{"init_std_router": 0.0123, "rope_theta": 10000.0, "qk_norm": false, "beta1": 0.95, "decay_fraction": 0.684, "batch_tokens": 65536, "doc_mask": true, "z_loss": 0.0001, "dataset": "wikipedia_en"}
Below are experts of layer 4 (counted from 0) of a mixture-of-experts language model. Rows are named router (the router's row for the expert), gate (a neuron's input weights, with its number), up (a neuron's input weights, with its number), down (a neuron's output weights, with its number) and show model dimensions 0-63. Each number is 128 + 32 x the weight over its row's rms, rounded and kept within 0 to 255. Numbers have three digits each.
Before each expert's rows: "gets" lists some tokens that make up at least twice as much of what it gets as of all text; "comes before" lists some tokens at least twice as common just after its tokens as in all text. This comes from a sample of Wikipedia text that the model never trained on. Tokens count by the router's weight.

# expert 10
gets: " and", "-", "–", " or", "'", "/"
comes before: " ", "s", " \"", "t", " List", "year"
router:092099099121095179164170150121127135075126173131142140121188115104108163168140112126157122180098162127168108140154152105118099101146125111119139149109145092106085097169126142101097167160201178
gate0:151151096084111077070117114163147096129129125110129094100149156126110171080166117144100178129114183141140119115117194087134111255144164163128142110181146078118157090126136175170067134143071107
up0:080144116119127093172075118120161124093139168115150184161153091124101172159152136085082075162153159136214113112118204084124090164106163093130187146085146035119116169145126072135142126066111153
down0:123138107143102122119155086152144141081177149103091107113143171102090129118128108111054134105169124139150110060128122102177072097090117119181161105165107074166120121138124093097131137161148038
gate1:121145135099092081119122132186150121110107145205151074176124116089157106169090109069158107160114159106093109040157091118132088111144161135178112074122159100209149108125082142174106133114138145
up1:101052135164138167097166180165116152103174125136084171118154152074130089206151156142189097099113153109119140178132078143081110148168115151174129152085155120093138134120175128149183140133133082
down1:146127142143184103145165144067117132105155109096074114193115116070171161145161167123077145146157115139135127072086107110103135125159086148050086111149234122170114185124073109167154111142145111
gate2:174143159189076124142099158084124174110143132139092094140113194126170184087103112134143131099122128129171174137095145115114129120218084167106106166131208136069123186119105097141145119195138103
up2:091148141185162168117149171115097112189133152133110112076130173139130140169162145116173181158086108091111144168120068173089130123173156106172159131098147134101161103165199187150114126165141177
down2:150115169124067134155126070150087079117165110092092091183080107106125105132184173143139117169161126124113109122164151128098183077111184168136145136096039102117129153132083108163163159123124129
gate3:182058127137088112134119115084108130119107090121071133128151140156151153157103144104189151165073114146126161124119109120138196125129133120174074131182157158119066160134129120163198229160173098
up3:043187138142145086097061171121149053109133126124151166115127108155162138144170099180096112115168153106116105121169185077154146109171131164122128089052153117141109140139132143110070063113113107
down3:118160136118106129165103101139120126183162111127095090126122108112156044111128183134075115106090140149133101156115137121095178156131173132153145168160161167110106108134144188172162072083199125

# expert 0
gets: "0", "5", "6", "3", "8", "7"
comes before: " |", ".", ",", ")", "%", ";"
router:112126117149137135133130153123116131149148123111118170140156135088112153114121152132145085085166106122159144114090100102095073187128131140108117085146122124138116133196175151138128196175189120
gate0:133113132182136137090105126106108134111153140112116139145132158133214119099085116113125144176145120171152204105100143107143129109080142106143141161155099146096187149150152171197128130163106075
up0:132142163062159042142153131171189104126142171112146170131139063114121169152130183065127148127133112114075070157176114136116021108059086086136177050073136136144099181138169117140094147132104100
down0:092104111188195138130138121079125139159115146107113128044090131100131132174131137122132110101125223187157146086149144119143143079180165095156098137167137168100118140169170109118163139119100080
gate1:192181132128130097164094152160204155150118081141129135094107096073143091187167089123138147143140139106122134166044131123110103118121146111094125143191172133108165086101111170192132116103186117
up1:124097090113147119136124137138097140123129105109171123085150140081067118081112164112098096132093081146105134102095077149087142168115169089092114138167127177084180138086184150091121113127166146
down1:120149129132083142171136113104091090137137100066112071160148184118122137118151126143125050104148118142128137173100106138093146097113070100172091128127184134121122146169153179108168164118153205
gate2:214117128107126133142111090108126116153088140127155108154139096174139126175116106108133126177135139082175130118085119158134175089125133111094090082147200123173148122139109113137149165141126135
up2:080120125140108084148178162139076098150179108099123059101103131153128095121161088162107194092169122145071190131205162183148130083156108083141139147165093092043116156119162181136112101124115187
down2:118168064132158056107119132111132102211092143100122150104069152137128078118112178067117070130076109088178101158094124092084130103151154184096128104130110113157135087162115139113197186150109088
gate3:138119153134164147095130128105124108116097166094093084116140152138165154187104058176149116112053163161132120151109140101105124127138104091156150077112104117152151087185135159187168128146148151
up3:111121127076132112145100079095133142121066182108115147118161148090090137171114166139099123178188143126203112157109150100110134140085185036099183145118168092170132055132093108064085118118160098
down3:137151094188134174158108130110078171148152100143119148128154157114117133157211111157088158118133109052127137135179139152123148148143086112106101108172181128167141149071187161134117132079161151

# expert 1
gets: "1", "2", "0", "9", "3", "8"
comes before: "0", "9", "8", "5", "7", "6"
router:079107052151112106135194143137078128090146137103111098101149142094129178174141149133157130061170083144156148150113128094162117199135101154147108142122105120132066151148163111113132197164202183
gate0:096043149126150094149129131158156088107136162119112089120082102156155098111116130065141086203133146135128085071180110114107090146139184133115134121185116112094102104138080167176098137130113098
up0:082093085167105147169165171127190120080049122146122134091175092098112120090133133118093102126095136070144125125119112107098139125130163123074129148103132141088140145168158178126131158182197085
down0:082150109096127129174108132153139127139100166138118083142154138147146081084146153095138122226151078155114189149163161190178174190139084115094129116052150109133118138139139118097114153093116124
gate1:112150113108153143150126031146075107132093148138148093137163161127163140130135189158163077113061113133124110150133106172177114126105122089171144139120173104158112110154116117132140136117142181
up1:168186119137164143107156141135150140104108065110139119101132190119125129161114066163156054190140109117153142105115119142095183089136097134130072119170132145109198165200118123132126080164160176
down1:131086110115139090131162164123132100110094129116147147125099085151149090103163101130149144089162116108157122092180088133117113028126150082150110121091148147160143121118126097115202132123170115
gate2:091104147176081144162254099080075108126115133136157110111186108051100186135127118149119179108144131118114098065082158116155178170154168142146135135156102145152079145196144132108116151126139179
up2:153161133104143144109073106145219138096107117168184093118110146149198036143145127115147075123073149160109155129123101115112138107105098086116150110089115118106159121140155166156215125158134162
down2:127078135091115111096091135153119096109139211084137150142169109136136173157107129119143096180147105167105176152101089111089076119108091114153178099088160173101165122141063108138110125171099122
gate3:181139123136092161095117113127147090109056123157108210186108104084146136082128138160147119177060163140140095117067089097097148121147137154123124166090113153098153106085087158094112099136148128
up3:115125109156133120243129087096170120161067159089138070083101142143133075128118099100159134089160143063106135076184183167158145086121145149124161109146099140115092145125142097111124156083126132
down3:185169086148097120149153145101115124091112148170129135127159158159153133139067153143132138159111113142116117123118120086168166141159195206136114125076120181114110144092136104160133137141129105